{
  "num_hidden_layers": 14,
  "hidden_size": 160,
  "n_experts": 32,
  "experts_per_token": 2,
  "d_expert": 128,
  "d_shared_expert": 128,
  "hidden_act": "swiglu",
  "moe_layers": [0, 1, 2, 3, 4, 5, 6, 7, 8, 9, 10, 11, 12, 13],
  "router_score": "softmax",
  "normalize_top_k": true,
  "routed_scale": 1.0,
  "balance_loss": 0.00168,
  "balance_bias": true,
  "router_z_loss": 0.001,
  "init_std_router": 0.00925,
  "lr_router": 0.00142,
  "vocab_size": 8192,
  "norm": "rmsnorm",
  "norm_eps": 1e-05,
  "tie_word_embeddings": true,
  "optimizer": "muon_variant",
  "learning_rate": 0.00773,
  "beta1": 0.95,
  "batch_tokens": [65536, 131072, 262144],
  "max_seq_len": 256,
  "train_tokens": 512000000,
  "max_steps": 4089,
  "dataset": "wikipedia_en"
}
Below are experts of layer 5 (counted from 0) of a mixture-of-experts language model. Rows are named router (the router's row for the expert), gate (a neuron's input weights, with its number), up (a neuron's input weights, with its number) and show model dimensions 0-39. Each number is 128 + 24 x the weight over its row's rms, rounded and kept within 0 to 255. Numbers have three digits each.
Before each expert's rows: "mostly gets" lists some tokens that are sent to it at least half of the time. This comes from a sample of Wikipedia text that the model never trained on.

# expert 12
mostly gets: "L", "D", "P", "R", "A", "W"
router:159135136141148111098125133155144061121137149109116126119105118150103099173146116135114134086123122114108102097127107131
gate0:148101118141154148080128123106117142121135123141118175140106133129144101142120123140118143157158156106134103090107142074
up0:126101136149169127177161146121147139120141104120144144095160131156162147133125077137116113086131096124155133121122192156
gate1:097139143134118160155127145138132103130147187131106135116112116133146079121154112115092122113142121135142106133182139057
up1:127090076137120095138093085104155145097116163141101111119115155129169085088127142131128146111162114163117053109119110133
gate2:123148135159125100116142149107146121151079113131128116124111168137146145163113088169093121141156109117101121120128116133
up2:116113144157147159120095127128150140114124142133157137097143122115120130138117150066148136142157131143183135118124166071
gate3:133124112099120123129121134139142120050145153114159118094168127101109141135117156112121105114144126145137154150114120137
up3:120121165153116165137105142097098174185124107109138137138108144115134099133111145135159141130165117124122147117121153120
gate4:159146127119119114111133129103127136131107133126130103120153146126089180111146113106155065137166110126131157140153094191
up4:136091169120103098084078142123124135185132146142135143099123097142152118122120168147109153132067124111121086140103148130
gate5:117152114127137116098089115162117136126129127146132191164118161184108129154141101125166149121135121117191150151147087093
up5:119130124090121131128191146110136152119119134101119104132152097105154133119131117107094136142146150113100151114129122083
gate6:132163112137093118127084124174117122087115163131124146119153118139101117157173144140134134095139162154131133149146107105
up6:108134175170114100147114142166141124113101114131155157143131138078089131136117116148132155125110137151116100117171135112
gate7:140169111111160142173104127180107133150108119123120146161091157144110120151146127130127084159088141127126076118122117125
up7:179128097114117168156108077126118115167140124123135134133116141160122148119108141141128120148111071185120117134168107113
gate8:129076095148129103136153138127093122128124182120073162139128115104126104155140160114145143110136149153181119144149097148
up8:107129119128104129106126129176131146133117128077139098092147138114157111144169114139160104132099111144104141136125145142
gate9:101142144113163111151127081111118123144122128096153114167114185146093102164155123151125106098159147123107152097165138116
up9:161112146064086115113109134170156116114132147088134089117140105138119173123119118113108135146125132107142148127148168140
gate10:102133114151119092129121120119145091100155085169062109111169137129133141151139090118122148134078134166103129115156137115
up10:116136128140150123116091147114167169148123110114143109168164105119153130135155142143121126120156076129117156122085161159
gate11:111111114143106130136147178100095143159126125124099174104104136143129163121124073141125137149118157175143135179089120153
up11:134107123113159100109139172104127121147133170155138144108090142144151079114114112097123125141156117099071126125111166192
gate12:198143132115109129126102117124126150116137133120144141090100104123100142112133119154116063148132142126103161116139114133
up12:138183117167120147127146082132128124148104125070112094123149131130160135120111087081132177144114129117132110135128127138
gate13:140114146132115121121148139163149116129150116105125107137135068185083097148122143113118097119077128151131138161162129125
up13:152133106109134164127124128145136130125110102174158150122113112078106126121138116124126069136110104133133110126101108104
gate14:139174106096115128141153144174087141136129165080137099089128166144160117142110120144129119104084099097165115114109152154
up14:139094123106175155127081159092168099145130078115169115136126092140155144113158165130111159145117136139142123138136148117
gate15:145138099134139136160110131134125143121115194139143156127095112120122076192130115145145140093116149135155149137122067129
up15:144139148151106136103126100155138140099123156103139153110140137132088107127140179174105148160096114078093108149117104117
gate16:114109133155153105193146143131128147133116126140127116092136077133037136216121145137140115142121078107143122132133132107
up16:152111113086102103152137084095197112122137162082122113143155118105129148147126160147082136129124116138140132129110160120
gate17:088132149131149157126142100156114149158121115135145066117120144165108123119124141160110106164143157110093118101108135176
up17:111137124107118151133127108111153140117086161116104119146153114098149109097110123183108112157144116120131128135078088123
gate18:120120110127113126162112118141115111131137110119114103083133162131126136147142127128135135155162158203137158128122080172
up18:090144120137113161110152177080112144124147103120152124114130081130108144110154166092088086093073095116122142181143137111
gate19:123105140072134140146140119095133100148140146144131107134119105134125114098113101120067120135140119133115125119152135115
up19:148159166144111125120129142108159126107131097112148113110114084120153115127101139077139172175149136134076118172139095134
gate20:137117118108160111144108108156119138132118110114132120155118203156094130192172141119128080119116107140172085115116118117
up20:161149168102159135076155092161109146081099107093102107131143156148135096154142145098100103106160125128112094128109130135
gate21:095127106129174136119125114140131136150113148149087092137100109085172121143119134165130087165147115107117128116105129147
up21:108124116164111106177174112115142102133114164128126125128121137135119130101141136129148150098133132109124151071128107119
gate22:127169133086131128115136130168150120136132139134113152121135120097156086153151143151103085162089105103147104192124110147
up22:130138121096153152111099144148140152125109150117094138114123141119135115128157141136168095115076119110155070121084111140
gate23:129136113157150163118148128114129155101136103092088101148143109158125128123139111143183136152076127174143111109107137124
up23:119127147113101161132121103130132175090126095090085119126190145132128144128117128126180085174119158105149126135081081129
gate24:126078098127146151128118127134154168105108103160093146138103112131124130148115152155132142134161140147136102143096127136
up24:103093108125171145132117105129135132141123131162116127148140110155109112120089130107134146089141140112143138123094184146
gate25:115122146165086183143092179148135105148110078173137149102113126129129117129133092142130090157152112107132149099101120133
up25:149149110130108133095097128118119100143143117147145092119150093144157139097152108099137100127128110073133138151117098137
gate26:156083130110128120147131128139177097131121131113075102156126098112113151122070137131089128088088145116131121092121124127
up26:122099194088131140164066150144095106125134084104104095139099123106136165143114161119107141113086119153124115109155164114
gate27:135124115092129138109138159138069141139144125153117090122116100143176129158182129128163130158133111153113163116156107107
up27:166136118150117124157143116125114114140097103088128158133140173107143149098080116123078111094104177135121152120103142092
gate28:121148161118113108125136118154157132082140161131154129116111164110091112158084126105175149083106129116133131130150114115
up28:136121137085158151139071129172133100084136155147150134131116106156164126128133130112158142110124157152152109169109078116
gate29:133122107129140151098119127152151125097140119134121115117119159113110112160167093140154154102140142123154140116149172126
up29:115116183152138098116106131120102144126115158121086144101158082105153082089104164110141101141140092120088125153124129146
gate30:127141120145145166168161141130091155142123103117107155119139142171128140131089103132101158155167062110096126148142156149
up30:130090126129132160121112151122115137083142120143142112115099098066148100102106147127118101096113168153138149091147112160
gate31:096112125162148107110136128140145116104126061069159147132132120145169129149123070142142141146117161128106113123148177151
up31:137155098153119106130084108148137127137112131126110149123152125123146145156139125136122109120097113140147093152134116099
gate32:142092136166138102131151097130157111061127151106138082146126133105103104104085123085064113104173110116092100109086132170
up32:107115127123142122130144087083178112122121113152127102151122139110145098094135130153079135187099138072121129110125116098
gate33:136167130123102126134130086163123134110184105120155145139099131133141104126156169148096159143085139118099115176115136117
up33:122163106125117118097123120145136133088120134132130117129110099147147119084117115097119152126136165131140159123118140097
gate34:123118170145093125154139127120167123135121159141134111107176105165129133124099118145146153095157118097130132108086151111
up34:096126123173144174152138126140115141133086128140175143166120131137174132105106111118129127071131074145132110099088115146
gate35:130156128135142094109129138120131129109157134123142133188137158120145095162140106133135088123106135151172107104120066121
up35:126114153107146116131146119122149093145133120139128129085185120097101123154111120119108139168096137152083135119134163117
gate36:161144130109110125105095123110099145134181118081129141121112140123125167101120137128137130151135107089117184131148082094
up36:151121127131110100093151131082120141144134134116145113142160135114133123140128150120129124102157146069113137119136110094
gate37:132170159136153172124116147105129103111160105138128164129124145150157133171131104160157099083112119141148098143132107102
up37:141132136122154154093116117055116171119173126163148124130143130124119121171118141153152102098147120157143084124158107136
gate38:194165164136106115121119114158155117114136125133165093110123114170142153083124136162114113093053106169106099144158116150
up38:149149146104123098121159180115118095158128109163165105116144106113135127110143114139148155136124152114100093147124146140
gate39:113106133142114201129150164125155085130118105154096119160108146128129122114118111111141141153146114139133152144148135115
up39:092110121137113092135119154142093138127141171107151163163063139116147147151152112099149105113110090076125128136116111142
gate40:123123106139147079136159114140056080157140090121146136140114155149128112142132152120121111121152151150099107161135112124
up40:178139139123128129119176091161114127140128134129097110140113127142124106089109135108154088126134141124193138098124100135
gate41:133103101095141103201149102133110139124125102150118112164110087124106104111105110087126159113084148127127065191125139134
up41:141152133136123108144162140116116131164130120157100136129117128120105134107142121126124085100162113125129084151099073104
gate42:120130076133158103121138155180149077119097117100116131120156106122124161127142101130073128103124154120137102143147118123
up42:150108163138095120131109115126107144109153130115164119142104133133147104160131099069107086164131116153095133107128130170
gate43:152106140111091133162126103163134081112130165133154136106142116123113148132141084125142129144115069149188098140113137134
up43:175096124118100124155116118125110166114118096126111137124144143154139138091126074138177139124149129157112172152086148160
gate44:150121124133126133134104115193149131148125114136158086093163106128112092114151107115096132149118116165167155100137105138
up44:140148149126140086125143106162107150156108103142102125137148136118157098148138175151109137156091134118162151138117107129
gate45:156091137119135159089135114178164122138166131149141135124131125100095115095108149125128137106151099136147152091157093149
up45:127120117150132114146136139164139120154132143207105126105139122107104088105110139150138139063149130133151127096140109131
gate46:115133175146168094127102091144154134094112147156123097110141117166103144149159129117137117129131104149107100120137084133
up46:128126112148102132140109157110149135125089138131109191106117120067153128152135182146146127145091124118118166131145181130
gate47:117115148116137134164167131121164155137096156124146123120196109152118083149183169153107116120146170098110113121130133159
up47:134163157153136092176148097119091160139114149139159112112194117135134096119142136158143128123119172170092101115126122135
gate48:145127141123133107092115146118096080177149137088100170140120114124118125095171072127129155120127138117134157142138158130
up48:100121105148133088106121107161153134166157145111132126117098105132131148162113134117126126163120078172135164088144130122
gate49:119097116135133118077118167175118112113123106108143105056139138122176114134177153139104120125121125133140089108136159096
up49:107116139131150151149127142107155141155146146141123156133110124120100117153119134138156155099166126138120111120093124151
gate50:104119150135105107158088126169128154149118166183131087136129096147148104186117133131131146128093108132138168103104130149
up50:125149134124124162133139135100114132153083113155127095127139114134101114152139149097097132150127138103137132165135117113
gate51:152152129117134112093164147121174123124141145134111090080137124140122135134108095118083143090087103147184132116152145139
up51:124087135093109156108153092139128098150088158132083162161127123124110113118163140122149110158106119106152154170138112157
gate52:147130093141134130097118128134148099142137179138141146127071116125167127122119116132141101139128128124117131093119143138
up52:139127129153145115141133157139153150103137146115111158131095106131118142119123141133114125122154111157146169088132129102
gate53:190125116169132098108117099131115087139149113095145137156164145141109120150128110129105141090127116135132133108162096120
up53:113121121155116147196109129136107083184138143095146135112101110174132159132127124099092129112120110145082123169101148112
gate54:116148110123152192122141171114144079132128120143107135141108106196153088134119118127117143110155102113115135121134118139
up54:139157112171118149125092100163095135088106126102122108135095130125159122170108129111099126097172102149108179188104162146
gate55:148123125140111116183146149159117127106150108144129109139114132138139121185120138081199099130122141094116146111160092148
up55:103137129074134140124107104105145170141140122145121137136120150137111146122142146149143109146177119082101136134088081137
gate56:180127127131153096097116161161142110127132139114102065154131104148129170140129131138109149117101116115123131152120098092
up56:131126185115101095179138157114129138136117136110123194144128144136090136124101124133125100141118123120108163109135153134
gate57:123085127120141123132129112110079151120145137104088123188127164155117136136144116133136162139142116111112172098132102095
up57:145084109160111151189131099125107128083111137102137127116123146174107097107113132101146150134135133139109110108177129101
gate58:100129099135126110106119152158100084137113162097132133128135091134159093122137134112132175149145170119106125195137138134
up58:145096084137152112131111111129128113080131104157112139120172160121105116114139147092119114105093112114155113085125114180
gate59:119118104133101135104121150128139096159097177080124161152133144142172131106167121118110177134154163116128144138124128140
up59:115127133092128130150114140140143148112149112080148150104152138123136152141081146134124162068150157162113110150132169114
gate60:120134127128144125158145125139188100169169159117109135090094088140110118118131116120146093079120099149102099064124114152
up60:099138116136134145091149126153168098168137159109119131132088098152128101091116109094178120108112093152100118072091100124
gate61:158178139146137165128119161140134106116157156153113124080092149149112100143126143093125122126130126121135159135119105175
up61:106140134131138110181142118126136114115123123114111129177098103113109105107157116151092083127097091159205090154143139124
gate62:186145131117110074147104144119159162122129105162077105133115149123088137116116145158109159143120148118156113134147135150
up62:144121149126101143175143118099130160086096177166115117111075103114175135103129097128116124173098150090176114143131175146
gate63:123184129129084148107134132120138088158109108086118140109108134124126113132152126099160123081135114154144115116151119137
up63:091146110109136138147156086084122132137099104112138114087157104128150140091119117105145099134111144122129141151082103150
gate64:094097133140139177136132130115117114168085141124107116117123121077158091185121144137130121127116104108146185143169132111
up64:109145110126095148144092159131123135148176127163132163126107121074116154176155125121121122108131055107141167109136109078
gate65:145056098109109114130127117108089116132138133138160147114157180159127164173121123143159110070133159111128127127142121150
up65:153151138171105099097139121106116181090099127083093133121133127109118123157103144086099103132116163094112141112153158168
gate66:106153178131142150111134128164131135139127144152129118110099120119128135154145148120114093092113109095148116123166149138
up66:134107110125105116114109127140132137149135095145141135120127114127126117133118120121122130160102117149100141123133124109
gate67:161184161120122142135124106131093157107150119113138112170115130124146127147112112185141154125133103104127108087116148136
up67:140118130123143131123128103132135091121152138158129125119117123107127134088162163095118186131115129116147146130120133107
gate68:111159101112152128121116150116101093143118101141118148141128113116094135192116139181139144124114142150115102118135113163
up68:153112146144121140161154164098177129109158137093161153139135134145127155109105154105150125144104169096145127137134134137
gate69:115159142182103136153109131142105114141177136103115101131176119161133123118124111124138160109137108105090119092082147120
up69:118071117130092134138131129168154143115122194130135112153143150113120123076107121139144125112127082153090111120089152124
gate70:209116125115148125125171135108110146119149101107116143120113113094125100100156162137138106160164124122114092188118140111
up70:058142112095130102130115118160120142135095115172163143113104156149145138130128107102132144107115133108150189106103110142
gate71:120114114091135131136132094092117124106111167103100116117138123143133146132096191095138122132094146124131085080114147153
up71:113119140135155137099150123076095096112119138179130096146107136131125145130110146141103119143080135118120126123133133145
gate72:103151092138124117140117128180100122129147138142122148151131116134127150129160061117077127080129125104139123123156163102
up72:094132150159133140117141110121192122162152120101146099083130105169162115121132140117104138159138120118132107137108164148
gate73:099135117102100136152108120117147113130094119128124160103137150133146132156121111162093102131148136148140136157142170143
up73:076091159085131110132118141156130125125122149141118147132096126151084121131097116142124112170144128180199138187135134152
gate74:150127177132160130129139116150143157119128119149159137092167123134103102114145161134090119123099141125113116116115135110
up74:130142105144099068148151145116156100123156186128134138129119108117169133108111152117113118159173099160124132171146105112
gate75:136146072118144111132093129138117137136080131098121112116150144179135123122134146104148184218086143107139141169134103098
up75:091117160138104109121168141124128083116093126168104123128160145129098132146120100130113163133100107141114083097162145117
gate76:169100126138140147122143114128133089145102145115115108120176139127139111158215129135124137125111135116134091125122139134
up76:131122129123102150109180101141080125149173123123151139150156112137138162109088131102141113129126096148079147105098154138
gate77:132129134105144125164102138125149141099112112172107144136081115106153113139151140160167131123142121106106097088093178116
up77:121131161099133126125117173155162138126120100174163123133140126108173135123093151121143079161167107125116096138082163117
gate78:183099121099134136097088123204136126119119116118113142144118110136138124150119118172151119130075137156126095150098105142
up78:093147090123101106133122187085125153110152163148109128129140134087161145092103122093135124120147111152165163158147129145
gate79:123173117086143142120131149146146154122106070150156096110161170213115108134152138138157090107124105120118091114110148133
up79:166119151129171170135114093132135091136125140134116137121099099120085156124103132117136143128151153104166144125136112176
gate80:129142120135204118073146130138095126173149137132115120151100118120116087171132131141142074103120148094111139120135141109
up80:115139066134114160134103128098146140137131084146098181093125118111151136098115143145101169113159162166121080139150141126
gate81:097136118117076128147103135087151148108162109108160097161144134161133143121115130146132141075091164137097155164189132139
up81:128140115140140126149118142153152109139124114101073135104121117145142093122171101155086098177070168131094113130167119135
gate82:167136143110133114117143122126136149140120166122129138135138092115131156159128110182104138105119126142122131135123128103
up82:113134157103082108096102120127114138128154190115146106127117122107170139121173163185103111105132137096150146152127114142
gate83:117141122101130150112128132147152120097111100119088125129141117093113136172117099171120146122125125109139103091160115127
up83:153132101121116147068123117204139073136139107098102139117117111111135138195127116145110107109092115159158109108157103119
gate84:094129127127124167140164163154154116132116149110144113102080166143174136145129140119139125163132135135124142106141128140
up84:123139141086146130135130135125154101086100141094098145167132130142123077158173133120121164126109146136175084155123122119
gate85:096122130110161156136141097108086117141128163138129124159140138155142123113077135145200089103102108119097164131115122167
up85:143099113118141112132138109126126140105142149124147125144147128169137149126092115143171125097143074118077160144105126133
gate86:124122124102146109152136149126125076136162121105141148154113154157130157118091106171172162092077126102126100123157123141
up86:114121157188168135096123101092122123154101173123154125094165179113136149080115139126129126147133149076133141130158151176
gate87:149161135141134179104155133143145121087170135131091116110145139120135162107101094125075128128141135167111125108127155097
up87:186148112132121133110148124175107129110128147068090101117102158123151122107117114113147131144098122125125124151120133139
gate88:126095135138129135109106131107094168121116140129146130106103115082121151111083150119130129122154140136159133124187120136
up88:136121107131118122162168137137145162148104148118176116126111122173137154144123157182173146113112127139153125124126141094
gate89:145176097152103132100144148153105101112123163121100090171143152120141162129092150090122104100105179127133137134160102067
up89:141127112154124099079174149135143117129129154129158121158127136108102149113148121129114125139129106119116098134170080126
gate90:203089099123137138145142165136110147125148151141115103166083119122106125129125129111124103135146128180115140165145140131
up90:153096112104130140121172158107112135108139159141088144157106099122144058101100136117142114159162098168079090185154145115
gate91:136144128149144147144153098097166128149151118128126118152090088134138115159129120071090091092116117127150157133138121122
up91:153122154137117125172148140134111150132162119149136116072124147088097108114127133139123097150116118123135145110125137101
gate92:126158098148156119141133149115106142116130142128133104130148138147096083136101113166119109117121120126110139146140137133
up92:126129124173135159140152110093141085180123136110121077124135103139127132145160163132086135115097137100097118113144162124
gate93:139102132105139130140069162112164127134114138112139135184147156159135167127132160165127141124134137130116106104105135178
up93:144120138162116106165139092127128145103170129120131144084119127108130111135146118159088116135094114095127110140136153126
gate94:145110143128145134120094093172129099167131133108147149118144121146130112144127097159088144099114143126120068134093146131
up94:095092132135130111134136071127116105162140116079093123126112131153129139141161109166123114178120110134095102135073128111
gate95:129135114133132123129137112110126090107098148128139112110081110147135164140117139122112114113106114139151135092129102112
up95:140128112125134093148155132123105115165115139109107160125144126133126149099179142108144117155173118127130114133110114110
gate96:104136123111097132128134097070131108131144149118110109097127130136146122166128107127126162097086147120105144114095119143
up96:117131121090135100112134161115103161184190170143111106106100149105060132159137117153124123127177127114126178132116129169
gate97:134138116126096055122118074092122134142150143095126094128139113123145123146110102147133126114150133133098146098156159123
up97:163125118119134109143137140108139128138172111101139131088144132136094105141120139115134125135123128115139134145150125145
gate98:162130115121127117124137147139152068100165103139075097142152118145155138172111124124109134114189117132158111112156163193
up98:145094106138129115110174139183156108169156137107151126107183109096090134151099119107099135141164125146143117113135168121
gate99:111092105094163134122150153120147155086157104160118104154133115135149161131123125145131145096131115110102136097119140112
up99:182141138138156152116120137113120160138107145140119116112121127166147125136143087142129106082102132179124137115121134125
gate100:101161120070088123136162105092146118129118129108102126096155135090139157110098118122150172120130135129132105119115128096
up100:139159092095124146123165099131143127160127138140130108101163119119130118098100157120139110102117106119176119155120151131
gate101:126170121127084124120149095145127140096151182107094123119159170098075114122138096167147110132109123113119099140093080085
up101:150172112130078135121155126111140108121197132103101131135113147114114138137110114142145107120130085106079134126098170089
gate102:129118153150111170152095127124131098136179149163107125142151102111109150142145109176095108119161136101122116144163156120
up102:130168097129097153142126112116114157159159116159137157103101146147151095150106097134141164114090117109138117134124134109
gate103:112097119134137122118161157145091091145124112172138126099093104138124113120137155102141135130120177153137126108117147145
up103:134163107104135129156134140094162151170138108111117116147127163151125156129160122130135124141125123117136129156171112128
gate104:135112133110140131114106185087137139130146109116139154112130109143126101145149091073118151117099118141069120105137119114
up104:144112118119127118151151119128152117135126113152118176054132143116144097160141141100152164157127098132107135119100126131
gate105:181164135156132129128064095142112125103093133131122177135129126145092136142096113125124145130126042157099115122160078097
up105:137166156148061115131117133128102101083090145136108133138147158132125129171137090086124114098164126116126134130114146143
gate106:122104099112149165125130122135151145143113151084118142079129107144082110125165117112104111128092112125140137155159128138
up106:094165118154145148121154164140140067131131140144157142140129154109141131098138124143125136130124110143115158153126171112
gate107:130101114167158142135089128097097099121146138088119094127104101128101148130139127122118181093116129082129149190109080068
up107:172109155174138116158084150110155103127118145102128133142096134120189150157143139109116130084123100125104137159131127101
gate108:126157092128154130156113128160104159125160124168123131154134140129156138116139113132143128113208148111143111107125152118
up108:113127112148154151142111130110112126136185102123121107156116130143176125117149093190090150122147134154138135113150144130
gate109:108130145121125118119165119092116105156142150140139130089137094112122132129157139124173120116139142115097091096138158161
up109:147135126147118106134131152063124117100110140149105102130158123153154194130137113119139097145140132109097139134153161066
gate110:149163118118122184143131153127121100157125140139057133145127127103116127131123177124133142124136111073147130102122107163
up110:121124151123110125138115134149111125139128115128096095152125153129129113171142135081151139126172114105101121168119100223
gate111:155142138096115138102110099137112145109126144112150120145166086127124125168107167152108140113125120135112110101137157108
up111:138132144134114112143170142075138115159133126073152164091136161144138092125094137150149153113113160081117127164168074131
gate112:132121112122131130108145126144096122131124176157119131134121059112131148134120141106120178119138112121120095127113153178
up112:149157160064100098132142105103173087148147089142101126157183114103126135105151129163151116142131133140133120142132133127
gate113:140158170140105124129139089121085107111152139165129169106109127158155115165128150085137128118137128134109166121106112112
up113:126072153131101168098141105127120121103153142186115144138102128115128156090124119160168128105091165138120166141109172146
gate114:139124086078175148089136103132133113129122132084143132132131119116131105135150091186132161080099140147145111152121105135
up114:146074113075145115130133109155120107110122132124100132132116119129137152123131105063074160140116117100149145110131119142
gate115:113080136145150092117118114116146100154134074130116154120156131081136134116129131148133097147103119143105099117102145083
up115:174157131112143077115104114153175156105131171091149114129121125107123149207102105100110108102101129136095125153143142132
gate116:109098142144133050125146121146124119142140135089140152118138083089092126122159139169110159155095100150106105139118135146
up116:074132127164162156137101114124139146140149091131098122139088131145131132091106131181133113155123098112139117119149129140
gate117:151130156107110122117104127133124083154118123107113119127120109077104140156120185145103134102104117109120131120140130110
up117:084144098134175154123126152138107158111116172110150116154142126129111098136108129160135151100111106155103130105130136118
gate118:159123115118138147100155128137188147149116145099142128136113094174155095157139088160175130102133089130107133119130112137
up118:133142106115151115151112132119116154173155133128113115145153133181147095131074136113154133131168131086137138140113111122
gate119:130108101151168141109148091134113132166126128117104112168130140121127159133118096123110118102147102146145145107071095163
up119:137183113121106148137126157091096169121110138123101159111164127102135143125133110071177122133149114122097109113139113122
gate120:104115129123104125144127071147162118138131173095131108113147117123178162156105126149127151098124078147141120114112131154
up120:149163138128137159165111097119165095110132041109115143105123136170123141126117143138159117167087094154112175103100122116
gate121:115137145155101106111143098147155128099147117134150140182129115177136128144134101148112119119155130123140076150129108151
up121:141130130127153108154118091097094163134130136120112104103151120127115139148172116128126103114122098119136141133151133147
gate122:068141094157116148109135167156110089069100133098110136131131165084092145136111160142095152097127144120137112139122139113
up122:112147112152155134128112087094152149149105107157096117123146114135122133151180134114130154149114116130131124149088132140
gate123:128123115118157138113083132171124147118132106071135142135110109180138134116118132149143150121136107134138152133147107101
up123:176143130095164143133111136167094129097110124149120116137077112116134137141132151159128098170092086141136093099107139045
gate124:162151138094129081148162129129116103100144121138143106109148140115071152128122164150164143101047122142101125120129110115
up124:134124136086095118170152151113112144132122141119116158121131139138099099155150162111116115148126160089134153123138130123
gate125:146110141115134133128133168178103112148152102178159172118122127165114119114111161138123092177133160155142106113125136155
up125:112153100137125116136158109127126141088126142108107073126108123090125171126143127125123149140118147132140104158125118143
gate126:134104128146152153116114164114104107161142132121105143143108138155154144124103092135143143109167135067104154106120111115
up126:103133124119147082157153117091120170123107129140105091184166118093087131139116130133144158141116134127154130131157106143
gate127:094139117158112090119113093153083108117111135150098114147121128097155145144120132169133145062127163134141139138132098135
up127:126135132122138109099137168156157069114132118135157089115120133119094115093121133140137130125127141113139135128135132141